Experts of a small language model: width 256, 690M tokens.
Below are experts of layer 5 (counted from 0) of a mixture-of-experts language model. Rows are named router (the router's row for the expert), gate (a neuron's input weights, with its number), up (a neuron's input weights, with its number) and show model dimensions 0-255. Each number is 128 + 24 x the weight over its row's rms, rounded and kept within 0 to 255. Numbers have three digits each.
Before each expert's rows: a language model's description of what the expert responds to. This comes from a sample of Wikipedia text that the model never trained on.

# expert 17
General nouns after a determiner, often people or media: player, game, song, video, friend, ship, footballer.
router:153095136124146088134127130093134123132135117161180144137089144099149143150168135148104159136094123123148100150128111160147145147145071114126111127137126167126143111107102161125116135131140112119167099145117122194130138123150104150095120167136158139134124105119122145119098096162132139154128091169153117169089129102158092130135118125137140124131120127141102109149104126111167104157167130131153137097159124165115120183095152138150140151132121157157117094105126137146118139149102139127122111167118118116158086125094112093113091124175119087127145093131121084145181158146132141105172125142142158145134135158076128105135150117180043108124149109109130130187117135114098134132123110117151082162085153129088146144143106170101151134120109130098123135105153138158110150150142081
gate1:128116146145146151159168132138102159117122161125158134100106149136129145149141147127149126124124123091126140152124125087099131180105128095122150147164128153119133112140120135103140184181148116109129140131116125122196124147129137149125103158133153137134144112104120115076130112112170091119116116095154142121129163119132132120151080155110112198141152160159082117132147103135111117085180147146124159150126123107117120152130113136119137151145176094125110140094134109099131168131137140134132192152115133120125174105164104110115104104120100126116164117158147108119139164146141130107141109141100122106176107143169152112124112148166122085114156114078101087092121110117120152058102137157098180180135095138108131136156095125085099121105145123128140107135154091167115141124104145
up1:147091144081088146085119175127134119123095117144121165139113157100135129147165117120142095112133110113078134102117148142104141139129152127105135160131139105154120076131107141109075136153160135110133165131095145124181168117153139175171153171161129109133132122153080176150101059157161083166081118151123141129116126129122144129183145146093112129129152164122100155116098104135106143112116155138143113141142084147148086144127146084105149128147154099103131110112137137098124117153145136115142136145128131101112134119182105153123105107127133148107143084112132111167159160104137141080119111117115162155117115097159142143130113128129151139094139151113127130085165087149146157112136156167119118176091112130122120117128120153127093088137124109146157083165119140134139128135095140
gate2:099134103137159117172116145125115150115104153134171159134130125116142112121135137087144151119134152137153091157111124135108130173120104101111141106108135146133116124122132145129135127112142171172139132127099100126131101142166099123117095080134151118115118081107103118052177162137112142088142103142132077151070134121152138127143151110113126118140091130094120136112126125116123109094143140126138112114144134105076129143134110152130149101098130152101138118077128116158117121135163165077143112151130102129108120195109129141098137141141122111146124117148152116142148108147119160123143139132118158139199109169125091173134093098137110115127078142127124082160166100144143086139139130116089131119145158117097149078159105161115122179135077170092176149111103158150155108146112114
up2:126113121107117117116123106107162095103125128126086140121123100109142161124156128081114168143150123134114101119144097110134088121157107117127108087139165143119158130046118079106115115105152144129090112105152131115132103115131141139141152118099138119149145135116152087123149165117122130099106144125154176129111165162163105178130135153116159111149100129112143169130092120121155171154170154154138164147102074076146103159123106127106133131116167141152134127130125134141135110158127151160188127154080121088114167124123137107155159101093139113144095100136129126145108126097149145135086086090143127130138120110095127123142132143073144118085122149133135142196135114160115151135176106131091095133118115187109111136153114146129158099142147106105123097122121138083153111101129117
gate3:137105107169144137114177143135104129117145139133126157184129130168134148113161163094125161126110125125145126146080132141137119125134112122108104130087148155137147130126131151128123125126173131110132135101120159123114122135077099155115118129115127122127165143086091142158120146165099112153154139174164107161096125127210116125140139189156121118122079155131093114093131130124134148135138093127115080057158131116110119117137156171135164137100095143139131126105144127135114138162152184137146137145167119157161114135096099129113118102137130058086144112140109148179108088122132148111121093119119140115115122132106130112119155157137087144147144108134140091130113088155125134112170089125092135096163107137091144138163129123092166120148129115152103113122196107140111139152112128
up3:167108099129123120107168140130148097144121127145113135143126184133139096139145135147126130145108134174136110160133119123132139115113115085134085148113141117142158118165147154162159109146138086166119123130113129131152139162139080127125134059073101126136137106151136137151086164141156103138141143122153143134137108111154149160185099137141117098179090190135147127130130100096129121128132140118127140127120114155151120126128154126125108181092085154138115132156131108135194115147144162090136144147134108164109113109124112135155136100121146123136081137056150144153146088108098114116116066139173088134145099083095127131135170159170109140113103139100094128122131096143124123129139116111061152119130143092112149142127107128133151152137134146126114091167141131146157118144125178
gate4:174176152122107111128094112132160103120137099089114104126194154127181125140139151135147125162131100142111177142105130099116112156138135120138121111127142100175146126111145123119106118104133124125102085100150133137118167163104154167138111126134174161165096139099141156116135115137124117120150149112163102096092098143153108118129102106137135152128120148088092114153095114122135098121124144104098128146123092102118109150140188145182146118082147116175123093127130130138123140117110121123191096146114114133136082149134106119107154139163146118137125132065087111149197133116102149101119131156131144152128132153121136109120144112140114097079128108125133104174140145099118064146108120133105158156130106148094154116152104086073097128119124153131118168162134137136119123137141088
up4:125143128112106126132125102099121090127101138129131096096144151148134109159156143124113134128139130168116148150089145142141111133123109158113133103118157121155106147133158133128127158140117137126158100142149105174125140061140162149161083147120184148138122127038128153141152118131122122136142113126145115088100112131102085115115134132105085116129165155119126081156085143108150119138116163132097131120156096073131096110101187151140135147124101104138140097128108127141129148156119103148194111138117112148120105179130126144123131124143179080121130092107175114100148129181114143124122115128092098139084115133115157103118145113100095100100161159105114105195157139121130124123128142133090132099099108178100108137137167141104145148115118133152162124187139116150155122118144124
gate5:164135150162126142130110099081105137128115145151080148084141134110124094158110164099132123114120191113114102160130114110089114170116116131131130148170156138112145123144126134107124139141108103162155131098136151100124096144142166146131117102148108127131148105086151129115162116109129116128115133186127146124096162109155083102152101130115161099166107139102180138142141100117146111111158103124146163137127149162085157141115140119161150078116098123112112125074099150097141149094150125126132135131129113124156155128110106136074154168128114119115117139169106122151125116119143157133092149153097163124089172169103102120112165091158142107130105117151105077128167101092103078092123138131148151098109143157130136132129116101155164167109125104109156128117147106116120145188156150
up5:131157135109159153117132130126105088111151122123166129094208152122149157126135098093109128124093163055109126128114157106099116132113080101143161161152153142137138140153143140117168098156142124159180139154162134123135139162141160172148078126079088136118116115119104124134162142101089082127161146148147106113077138118129138117133162123135137130109157179129115114127126161115167146149147083085140167132101139128090150141144161157087123073108139118132129136117118102107136113103092158160115117152172125076145083131128136078147128135095137140110131130157116114127111134135121100147125125135153152152131136183115111144116153148147140079143088111157129122143113115131111138115090121141128141134187149117103131093091126144119134125137144129118143145100106131125162130151146091
gate6:160126136121151113148111081151156118086126134148153132121143133085154146145156175102124130107151156142113114154137125104164123111089105108104152148128140111147151111127199142128134146110141145123155112101150111093105081104118106135104135126128104135169116139127117137166153099132128102152126093128127118081098140156122140123196073095137120146153141153095122140123135114115083135120142146116169108090125148106130113142079125090162154170118137119149127126125135096159144131127125152115089141144110163161124112089099100159131158116164111133173176098137118130143086116174104136070170106142102148161146102196155122099113147103105122129124157116133142161151155130160123165114129155130115078134104114166112088165126128150087153160106119140139162136146104113123147126136117128
up6:156127134132082163121093112084114119166082124125082190130089126171114120138094126112080126149124137133133096141114115105062144104116121113122147131135104130127081122093082099116134145150109109110145110181100155136192165111070156125148144132154137105118105147100150104108122141066096188108111141152153151107143149118135094115095126135117153123122144118130140119143135075121130087095149133142132120112093093118103131132167142119141125102104119129095127112126132114143111153108100124139154128144146078108152158155104120136144138101087138125093126150122140125130163112127126130130090109139111119163160169165145182124135157112150122123106067127150097088107108114116118099132138122158154181148144153116101150116115144107160121147122130132145130107111155126137116161143098083
gate7:118114149129155129153106119117141121161141163120120133124115189091170158098168146108113148170164136080123095148127128133080111144095078121148112127104087143111128170110103173148141099130155108106135106120123103133145092144096134102122113119139138137156104110132139114130127137122118121131123125165115149148095106176126154126123165141152139127103099151128097136136114136125116113143168165160129135084109118138113137145151136198115111157139096109129154101084147130127124139158137126107113150122114099094143150143075098116089189123116115125161146129148131106146106106127167090164166182116126082130163143167138125105136148112137146078111079113116121086148138144114112099096066112132198120128116131130149110129120154168126100131126116137111138118092095131103136167142159095
up7:138108129148092102098091132120101130156139169165120113100089145148110168116132157111147158126101102056158129119105155160080105125125101136139093106128102165096115138118096130153127118091124150135102052135124143122152146107100152122122105115135133154128129087167137119105114153140143112127152155131139103130095149172123150090142157122146143098122144124149116115160128143119157109134152161177133135086122114102178173138159118161108044146149103097121153090094160135123134133135134126122113151096101110132125137153098095110114154162131120122156103113162116109148112134122139138154192140111151117143174165144154153141138119122104114118156089112132140084148101145136126126114131138142181108131111125108108126166126126123120104121135082119085129081107157146126159163107132093
gate8:125144128099129177128137121149137133119094113141096118133102112094104153117142129136083109096131118124087096132092144124090166169118111118112082127134134147127117102089138146142114178125137147086145111132102120120105145125137135159151095151124134125137133141070146163134138097154106080138141148167152112104126076122120128121153179165087144102094142136137128139160131126088125089099117090156124143133164097115101168159117167143128148146129133134124132088185108141182122138132088158099123111117135090108130148146144090158126123131147131075092121100147116095130095114184100111101135177162124159173158097161120100134178113113126173094148155096158114109119150153146142126154110106132131136103095141144114107108119130107138146104067105138115124124140112161104101135124142109
up8:152113116133171131171156114109145077107127139105103093119147111129093149154120131124118138113089116099120131128125140129123095137137132133145150126101080142130096110113154151142177157110153164098144087129128128135170166161114144160115102139095169086138101132116169156126117116165095126136147129133118094099089113130110127119098170159080130097149129115140108104148117096105177119109119156111175146123151142115112149134116118171109075136103115122110149091147108130148126146145123131103145135123139100102132055114143126102131110150190150071130120137094120128142117097159090092096121152145118135135137115090117148142174105109090130117168143141158124144123129143121154166138120100106120122115082101203111122109076115171150161104104137119106135131107108124155136149107165106
gate9:147093137144121137183136103100153139165107137088160133148142177136149105158164163144111161110100148095146159147134140205108120076107115155167116157154133169132113102073107156133132128136158162147166094134129126159088140154161120163099074147081159133081126095087158125110149124140165134143126104152144115138080087115146123125119127112114116091152145155158128097128133126123122126105140131179133128136105123134102134152107198121152167148107131136152151109133091119130116112138148159102101126157112162102113155118143092132090128112158131090105153126148127144136118134113148131083134124099120158103105110146145102117121156116174103131096098113106133080102141164121124164113138086130103135106130117131116128102132121139086132106136143137140121132113131177131112113087133134
up9:108094158185117131145095128113134145093127093137082114150162150138122129161103152120121097108107158160132135124089124109142105151114114156146138104118158100107161116135096141073132110109118128161145116151100153135153120172125143135124104145154113077136136131163114118112151094132121138135097160109143158150093132160140120123115149148162150150143145113093148125088120129134183130131154114073152137177121132136124121112092134119124107110133132176143111136096165129120141186141154124067112149073161132134163132102198104145144138174137136138160133110162134139126172141116131134134181113150097142125117121100139137121045134114090142135085137117135129123128127139114133183122096124103109130131148095144131104123081175117131165112128076143127108143151153094124138118142145145
gate10:141113149077151127151105124142114142157135149147101179104156129144128106133126132156153135128175153149120099176131059089110119117139124139150144106144135124134115124100126178125121156131131096115153142105132090168112185181131113125127133172132106095110143152150086117141129154173137144145145110149114138116118134153126161131111167132121135125121150131186157137123099123139141127124137099138158137075093119078111079141116129170133125146091094142147148114125132098136124152154137144138131124156169151126114088113087102128120129095162151087077098079146109133152158135173142123120144132134107132128102131144148131088186134112156153100110127134089108119095110145103152138141160132142098157139099088128077161151143137135123125111117104148138123118210103099142151143149156128
up10:159144137131132124091138161188111139166126167151151123090132140148139121155126114133153102163147133130160120164143125094119124156101072130138113139162096126084142107123124142116134163098124109143139137126133094147109135151150109112111139108135121113108176170123130125153096132137181078124131087131121148092121173127096114094090127085124131126160125135195142136134154115133136139113113070112110134107151092175127104147101121115106145178101101142166142143103132166153147149142155168161137094123149134109102089120135115117119115142164111144137101111115145117158150150157099141109170118150108128091145102198107131103191097143138151109103140131133108160142135146138129125142146119116130177151133105171101143112126151167171152118147090157133126178133104143136117118140114170
gate11:118105123140142147124122100149110142123159128176156162094093109127116153156101145162098128168139136095191111140151165138125120162147112090115098131127108118136111121103130129119119095110114107159147142144111146152125094115152107122084140112095127124107140119132089143106058113124156150132111107160153143134109100162148123138124159119162135096133101115139143094125145130111149160137112111166136085101172138130097114146121169169124121122119089137136105107106127163144110166104091098135156118132154102085143128145116109173054106101177117112141105110133122127139129124183151142090150146122143157154093136135109122167151100115133118130126149124093130141130099146118076092102160107093177101177081108121137147136138111153127102156070131133128096117085141124149110142137166159
up11:132116100129111124120129129119148130155173159175163156146106158141132127129115121135108137150161169083123137149144097136166160137164134138109114123105095120139108122147133137151121078144115102135202106149128092152145138121111145151110182135139110101146133096150090132093140144145156128159109111178133152124120128163101104163103130094139105162105146118166134142125102125127115158110138142141103122133125167109119146150131152137099161114156145177146131112113103165141082150108105121152150107151123092117158143097095089121098102062163108129108084134154123103154147116150131138109109114124168129155144173156113148169155173139159135133142126111132162165143143131135123171133124118121137122197135078104134134087128116163093143090140140147103107118128141122105097188111167144
gate12:127165114142124119073128129109090130108098141159119150109126174154097122154154185173133085142126095128114134140130100155121119141128115169162151094128054134113167119100131171140137142101142133109127120158156152180154118104109118152121105175113109087117142134114127185134113101119139137110107152193132076120144112099119139118127096112133139143094113106131097098141116085124113113152120132151114133137135120106159139187131173092113114118064141126143126092137110112086157118086124111134134157144105115124137122139116087164138124158128097124094153098137129094143128136115092110130157149158153114118135151137118128099121122111128129102084136121125115102097095109154112111144096169149110157162097129107130162109132062166109120150120143109145094134157121137113136134110155077
up12:158120142154109091086127137120168153122158137099149095153127119133141161132173145133109135108096107142116150173138113131131152142162117113167110182131146148139089113085093121146164134117110115133143154118138160121119165130138149146119116117143125159074170103124125148145088126120132133101137169187128124152162128120148153153114124166116108168136126135114156129182134110093125123104125085130108148145113133146169117131143159087096140096107171121116117096119122171131129094104092155103152131148119099135114112110149098116141129157110137131122152174088134124127111092091120154057142134096126141150175130137122115116168117114100129149084165148126136111158104121179124100115135122128131102183117103169127112135138104118093198123145136172088112124174121152118108138106106119
gate13:151097170161119177150109104131180141139122132143144131143115148125154169133141094129128158142152121179139091185135133137157140115142081167158149127098089145159110123138142100130137125111098147120169118105178108144130125104130105137115111140113092132172084129140057122122146146123111142148140168118138149118097131094145129148148144170135198132130149069117130130133104119174147113146117111116150108099141185137152128106117150151160141149113120155124098122119135152152115116142127166097129087149140145123122133123122111132097081153124129108144094118095141128101110129123150101114131142167140143136121112146117105107114131118125101076151168147067153152155137141100125113137119100121118141141112158100127110127111115180100138105146100149104164116103157117143172154187188113
up13:161132155102110146125087104123127136152169136133142143139126122091157110099119135162105140142142108182067080138118145111138104123151116158131136128144129133121091127114116118146165116141129147168156144160147125151124175136122092116104112108148179137142074101158102111141111121093151170123129125118144150097132170135122118090082147148157134146089119078134119186131158133136153151117171116126101124123138126139126138114154115137129120158134139122103097154130146202112124161106100153118099122126161111160149155097102113125141153118121123147134116180159130117104088111114135143101094170112116162164115159145097134180125100141105132146132084148156141145105148157114130143079139069115115121161122103140101121116114163112102191108142148153088146153106096106134164147129147144